{
  "num_hidden_layers": 9,
  "hidden_size": 192,
  "experts_per_token": 6,
  "moe_layers": [1, 2, 3, 4, 5, 6, 7, 8],
  "normalize_top_k": false,
  "routed_scale": 1.0,
  "balance_loss": 0.00319,
  "balance_bias": false,
  "init_std_router": 0.0184,
  "lr_router": 0.00103,
  "beta2": 0.95,
  "dataset": "wikipedia_en"
}
Below are experts of layer 2 (counted from 0) of a mixture-of-experts language model. Rows are named router (the router's row for the expert) and show model dimensions 0-191. Each number is 200 + 30 x the weight over its row's rms, rounded and kept within 0 to 999.
After each expert's rows: a language model's description of what the expert responds to. This comes from a sample of Wikipedia text that the model never trained on.

# expert 45
router,170,227,192,206,204,210,169,187,157,131,201,237,241,211,180,207,186,213,150,263,202,183,202,221,156,219,192,215,254,193,209,251,209,186,204,191,205,154,223,266,196,199,228,181,166,223,194,206,180,175,221,285,184,153,183,219,175,199,195,227,167,178,149,160,251,188,139,220,165,217,244,205,154,148,196,145,219,214,198,216,180,235,218,186,186,178,180,170,196,205,169,232,254,230,211,228,200,173,174,190,204,207,235,210,176,193,208,158,209,165,250,213,197,117,162,205,236,181,214,226,242,185,202,193,220,237,234,222,180,197,243,269,147,215,198,152,174,245,193,227,223,170,178,194,158,230,170,201,223,139,189,229,212,206,185,267,195,191,241,147,171,194,252,211,210,206,213,247,204,172,209,214,175,188,197,179,164,207,197,219,250,200,224,150,223,162,144,171,167,211,205,200
Next part of multiword names and titles: Hall of Fame, All-Star, New York, Los Angeles, Carolina, Academy, Press.

# expert 12
router,227,189,215,188,216,190,169,153,165,210,217,201,226,184,149,196,189,194,239,288,206,209,220,223,198,219,202,226,257,162,207,228,242,190,190,212,187,178,194,180,179,213,240,224,207,193,164,236,196,179,200,235,155,238,245,201,205,204,138,263,263,229,191,195,245,129,205,229,191,212,202,201,217,231,191,236,228,198,228,166,206,191,187,233,189,201,260,250,247,224,222,204,202,213,206,229,174,182,156,251,193,125,156,255,203,186,233,198,210,175,200,193,178,145,203,195,217,179,179,130,245,229,209,202,181,190,251,184,147,192,232,191,221,212,189,205,218,227,214,214,224,169,180,255,198,285,212,172,260,224,255,219,214,240,257,157,218,242,236,217,216,213,168,218,210,178,248,157,193,217,221,232,213,207,192,175,195,269,202,222,227,202,216,180,193,216,213,191,158,178,161,199
Word pieces inside foreign or proper names, especially after K, M or V, such as K-n-ight, Mass-ach-usetts, Ram-iro, Ž-užemberk.

# expert 35
router,225,201,200,152,185,153,274,224,249,227,217,173,164,208,157,215,201,235,164,164,171,184,168,221,192,164,194,219,162,173,210,237,186,241,194,172,223,142,198,185,142,194,229,186,169,175,226,205,174,151,233,195,201,211,149,182,196,210,201,201,215,221,201,160,138,198,147,186,200,224,192,173,209,222,246,188,213,141,210,243,169,241,168,225,143,156,240,176,168,229,236,213,216,222,185,214,198,171,208,206,257,170,181,187,229,218,211,195,227,204,163,271,179,236,211,147,154,178,149,208,174,191,173,236,157,187,208,162,214,166,151,177,196,226,171,206,167,187,211,169,232,246,187,239,184,186,208,225,166,221,167,244,198,210,151,212,187,243,200,218,244,191,207,197,171,222,226,181,188,229,224,253,213,159,219,197,206,207,218,176,187,208,157,234,207,239,204,140,230,233,194,297
Pipes, colons, commas and spaces in sports tables and career lists, position and country codes like DF, MF, ITA, plus initial Ç.

# expert 54
router,226,156,228,164,199,185,227,199,227,206,179,208,174,180,155,207,206,226,202,196,195,226,133,172,214,216,214,194,257,194,212,277,219,194,182,193,174,167,205,214,178,198,178,153,203,144,218,226,152,192,207,228,213,210,132,193,213,218,200,213,131,235,213,212,187,188,225,240,218,206,223,171,188,207,202,151,181,172,194,184,217,250,215,212,161,183,173,205,218,195,164,189,222,223,174,212,195,181,219,253,198,249,224,213,197,166,222,144,196,246,152,183,161,149,145,192,200,171,148,223,167,208,128,192,172,261,171,153,190,162,281,209,172,199,211,148,173,225,237,202,238,211,205,152,253,202,182,192,143,171,201,147,228,187,152,164,172,195,191,175,223,206,218,187,234,178,225,143,212,213,236,169,153,203,177,248,193,150,221,193,202,204,235,168,239,244,157,185,228,223,230,190
Colons after infobox field names such as Stadium:, Country:, Location:, Manager:, plus pipes, slashes and dashes in list and table layouts.

# expert 11
router,216,200,203,220,187,152,210,228,195,140,215,221,205,223,199,143,206,220,166,238,187,210,195,178,203,188,168,206,202,155,221,207,236,148,194,171,135,173,222,197,222,195,197,204,153,217,236,220,203,163,228,210,255,177,187,184,155,244,172,265,163,194,200,151,226,199,152,173,174,233,210,213,186,187,201,197,220,179,204,189,206,250,186,264,186,192,213,171,158,216,215,195,141,241,220,244,236,199,139,199,245,164,223,212,204,211,214,203,232,209,226,211,219,210,205,198,210,217,225,178,142,232,189,161,209,295,221,198,197,160,233,223,192,194,191,212,154,179,177,212,248,226,256,226,208,151,215,180,219,258,161,214,181,167,170,192,223,226,198,221,180,255,243,240,200,221,245,207,187,193,228,225,111,198,248,159,188,269,211,258,231,182,176,197,196,216,130,193,229,205,200,187
Middle pieces inside foreign names, personal and place names in lists and credits, such as Fáf-n-ir, Mit-man, Infinit-i, Zulf-iy-ya.

# expert 61
router,207,178,170,183,194,180,172,218,221,226,245,224,137,153,182,240,242,201,189,174,203,242,177,252,239,208,205,196,167,206,172,194,177,225,234,175,242,165,183,178,179,257,209,177,225,260,136,220,194,202,201,240,211,211,128,181,169,174,234,169,182,237,180,193,213,189,191,191,233,188,229,154,224,207,158,182,202,232,206,219,185,222,195,150,219,281,188,184,165,221,172,177,202,169,236,196,218,216,245,174,136,202,255,208,215,228,190,253,174,199,223,250,212,196,244,214,198,202,188,256,273,152,179,197,193,108,239,233,203,183,176,199,228,155,210,244,220,219,173,199,261,182,151,236,164,146,190,203,222,202,208,152,183,196,253,217,226,256,157,189,184,205,205,229,224,195,186,225,174,170,205,168,249,202,199,187,193,231,242,153,181,212,209,207,209,188,199,205,183,220,213,217
Pieces that complete verbs and abstract nouns after a stem, such as rel-ied, prom-ot-ion, inv-ad-ed, aff-in-ity, accept-able, and words like However and result.

# expert 26
router,228,219,162,255,207,178,172,212,191,227,218,224,198,273,188,249,226,146,171,152,204,209,200,171,275,248,183,212,210,229,160,181,115,221,190,124,235,182,206,222,222,210,204,193,186,216,178,217,217,164,202,225,213,236,150,164,179,238,200,170,191,176,199,199,205,188,182,149,201,221,205,167,229,120,174,195,159,174,166,196,242,191,218,243,225,206,234,158,181,211,237,217,216,149,168,181,202,244,182,149,156,170,173,183,201,231,139,191,150,178,229,263,200,266,190,229,172,207,156,186,235,196,236,207,172,232,167,204,173,194,202,149,169,192,153,215,192,209,166,223,186,217,170,201,232,195,185,212,225,179,176,149,202,202,186,216,188,177,165,181,233,152,164,202,235,233,179,239,196,241,212,216,219,230,205,230,196,156,234,213,173,214,180,139,163,208,198,214,183,238,209,206
The pipe starting a new table row in sports rosters and election results, plus some mid-word pieces like in-duct-ed, in-ton-ation.

# expert 29
router,221,160,235,170,192,204,209,243,193,201,238,200,230,197,185,234,179,179,179,225,228,227,205,216,196,212,129,219,212,145,215,203,246,212,188,199,189,257,286,235,240,213,222,159,139,220,201,194,203,184,254,207,170,189,171,216,212,235,226,258,143,235,184,195,210,247,185,151,202,233,218,189,205,159,198,201,197,193,245,227,206,208,188,258,200,217,178,205,246,208,257,185,261,174,217,247,215,163,112,196,259,185,199,189,213,197,200,184,229,176,198,191,164,235,259,192,277,182,159,210,217,180,221,246,185,210,174,162,159,189,205,232,164,212,196,239,172,203,200,203,280,189,213,137,208,184,228,176,206,202,193,221,173,200,242,240,209,222,170,191,252,237,208,203,182,229,192,211,244,233,234,191,160,198,248,192,198,173,187,227,206,188,182,246,177,197,150,219,229,239,181,187
Capital initials, unusual letters, diacritics and digits or separators in tables, dates, IPA and foreign names, such as 22.01.1975, Ri-ð-ill, NAI-A.

# expert 16
router,227,130,203,177,200,239,225,206,169,172,203,188,226,185,180,188,219,220,168,255,254,224,231,155,227,222,197,197,230,183,256,206,259,151,175,155,200,240,225,182,170,187,180,196,202,227,167,220,247,209,182,242,209,174,214,259,231,228,139,245,214,254,209,184,229,161,173,234,191,235,213,195,208,191,226,172,230,167,228,170,198,249,235,206,173,205,205,168,224,206,191,189,226,182,238,259,146,198,159,189,258,219,245,244,212,179,200,245,235,187,154,211,192,196,232,215,246,206,207,192,138,178,166,200,220,204,235,225,202,133,199,235,227,228,199,208,185,219,227,230,171,200,219,213,238,180,224,149,146,224,213,197,206,179,161,177,214,235,156,194,189,238,265,201,222,228,183,223,248,174,202,233,157,214,228,121,176,225,186,167,218,177,204,222,182,211,195,196,262,193,186,161
Colons ending infobox or list labels such as "FIPS code:" and "Pennant number:", plus inner pieces of names like Pum-m-eled, Quim-by.

# expert 10
router,216,159,243,142,204,209,189,179,179,212,234,220,209,220,165,211,190,219,253,267,167,213,225,226,236,234,154,243,253,191,164,210,182,182,154,138,205,229,254,177,176,211,248,195,170,156,199,228,199,203,230,236,169,224,215,214,249,205,187,213,234,221,178,193,207,153,199,174,164,219,221,220,220,223,182,245,191,162,254,170,255,201,181,158,155,186,187,198,221,189,285,196,195,175,195,227,197,156,153,237,208,184,173,231,265,251,194,156,234,226,202,213,202,214,232,172,213,179,171,210,216,230,220,236,220,236,234,162,225,190,235,168,243,181,144,197,193,218,201,213,180,176,172,211,253,232,250,198,183,228,186,260,190,195,234,201,231,229,240,200,216,185,195,160,197,203,244,173,220,227,222,215,187,233,194,167,215,204,187,162,175,181,144,145,179,191,174,200,207,131,153,195
Word pieces following K, Y or k, especially in foreign personal names and "king", as in k-ing, K-ir-ill, Yann-ik, K-alk-ofe.

# expert 7
router,202,163,186,168,145,159,228,225,203,215,212,220,204,219,157,230,160,226,213,170,204,202,213,229,161,197,235,200,170,192,252,215,199,189,202,174,237,257,239,240,210,193,229,200,205,185,222,189,221,201,263,206,214,245,207,253,199,206,201,137,183,267,223,194,207,178,148,209,170,257,123,233,232,160,200,254,173,231,195,182,191,202,208,253,206,214,230,189,179,243,244,227,219,163,195,197,235,184,206,206,261,136,194,165,163,201,245,194,217,142,145,201,220,240,201,160,249,279,150,160,193,211,254,201,204,175,229,167,176,212,200,220,163,229,186,230,214,168,217,216,221,158,179,189,222,222,216,184,244,229,218,256,231,175,217,257,234,226,211,196,278,191,190,224,210,199,207,229,247,241,227,216,184,198,183,174,175,225,182,234,190,175,199,174,192,211,208,181,212,225,165,196
Connectives after a comma or table bar, such as and, which, but, including, plus the bars and semicolons splitting list or table fields.

# expert 9
router,203,192,189,199,194,139,185,210,211,171,243,242,127,243,156,224,194,202,208,147,223,174,188,190,217,184,256,228,219,208,187,238,217,193,193,149,194,243,154,217,196,214,175,175,172,174,213,166,154,195,225,233,254,241,210,219,187,232,243,222,171,218,166,267,190,169,259,191,202,191,200,145,158,168,205,184,204,176,173,211,198,223,202,237,150,172,226,216,203,195,222,169,115,153,187,198,207,245,183,183,202,228,241,206,171,166,156,184,220,277,231,156,158,199,239,269,158,167,210,191,188,240,228,204,250,217,195,175,162,183,210,186,209,253,242,168,205,211,245,212,226,223,226,208,249,236,167,180,187,193,200,216,201,168,200,220,188,252,131,217,254,221,216,170,249,207,227,214,223,214,248,200,157,196,202,204,207,215,174,191,220,180,221,173,222,234,217,186,192,228,225,230
Colons after infobox field labels like Died, Years active, First held, plus achievement verbs such as won, took, held, joined.

# expert 53
router,181,297,187,220,173,208,171,213,191,253,189,177,241,225,160,182,173,173,246,172,230,174,220,183,180,233,178,224,196,232,229,175,187,240,179,248,231,249,233,270,207,134,256,149,196,218,153,191,189,171,164,175,190,167,215,202,216,221,244,139,210,207,186,184,172,193,227,237,232,184,217,243,204,222,218,218,158,181,226,163,234,210,215,231,209,187,202,254,182,212,209,202,210,206,177,158,234,241,186,170,175,149,159,185,169,162,189,186,251,180,186,190,251,231,240,230,165,154,233,223,196,162,207,176,199,218,230,171,208,238,234,242,231,193,202,164,210,232,182,189,175,206,229,189,207,193,182,205,179,162,180,221,170,187,207,247,225,172,234,213,247,170,167,190,206,211,176,249,145,189,177,187,196,209,166,199,169,177,209,145,265,186,184,218,228,218,205,227,187,162,109,190
Commas, periods, "and", modals like would/could, and word pieces like young-er and new-sp-aper in narrative prose.

# expert 19
router,173,235,169,176,221,169,219,220,228,150,196,142,155,189,192,226,180,181,194,195,220,213,226,233,182,183,187,189,265,180,185,214,184,173,208,161,221,164,247,155,195,211,257,165,168,239,214,212,221,202,196,228,141,234,169,238,234,236,191,199,198,176,175,186,168,159,198,141,165,209,212,190,215,240,184,265,189,225,217,200,171,223,195,205,196,197,226,144,220,193,277,199,212,250,207,212,222,203,213,201,256,199,217,192,215,232,201,215,222,205,180,233,213,249,214,172,208,100,125,240,166,224,183,224,210,253,219,191,223,191,169,215,212,226,130,167,154,230,206,177,189,194,195,229,186,204,204,194,167,195,197,253,130,132,202,212,200,187,230,212,210,233,235,243,196,286,206,205,204,173,240,218,182,183,235,171,235,200,183,192,156,181,151,169,207,201,190,210,236,216,163,206
Middle pieces of Turkish, Slavic and Japanese names and of some English words, such as Yı-ld-ız, Yek-ater-inburg, Yoko-i, endogen-ous.

# expert 32
router,173,241,173,175,204,153,155,252,192,162,208,232,215,223,133,169,223,202,154,182,128,206,237,206,157,224,203,248,197,153,196,174,226,133,242,227,191,215,167,179,190,241,281,174,220,193,122,173,173,181,222,242,217,170,210,189,210,197,194,155,158,221,166,173,217,217,157,172,155,193,127,171,183,164,234,218,229,193,221,205,253,183,171,178,208,205,280,198,245,209,204,218,219,225,167,179,226,224,164,220,175,176,174,201,192,182,210,165,252,164,143,202,231,240,229,211,166,182,214,200,203,190,169,201,196,198,193,180,242,161,253,179,175,213,187,142,182,191,171,250,218,230,224,183,210,167,174,146,222,166,180,253,176,183,238,192,178,242,225,234,181,221,198,188,229,242,208,239,203,202,198,197,181,171,239,193,156,163,196,206,190,193,170,216,219,202,207,215,222,188,186,196
Commas, and, or, but, which and subject pronouns joining clauses or list items in running prose.

# expert 50
router,154,250,206,189,188,236,211,189,171,180,239,164,160,223,190,201,201,189,157,178,190,238,185,185,181,251,216,230,220,154,192,187,157,175,186,201,241,230,246,227,216,240,195,210,199,164,200,202,199,169,213,206,257,193,236,187,150,196,208,230,204,216,175,179,201,195,199,157,189,187,211,159,123,221,201,170,243,167,207,236,259,202,190,222,160,165,190,160,203,146,235,162,240,215,195,244,199,211,183,191,232,192,182,231,193,125,248,251,220,210,172,168,152,231,203,211,225,207,210,147,157,178,206,179,221,295,218,139,194,225,198,249,203,210,219,150,165,226,188,192,261,189,176,194,158,157,130,229,194,184,255,228,191,208,193,221,206,192,152,198,203,241,212,150,168,242,196,243,173,250,207,191,175,188,182,199,181,190,206,163,223,210,178,264,160,206,196,205,200,208,242,228
Capitalized first piece of a title or proper name after of, the or and, often shows and films, such as D-ropout, Ch-ronicle.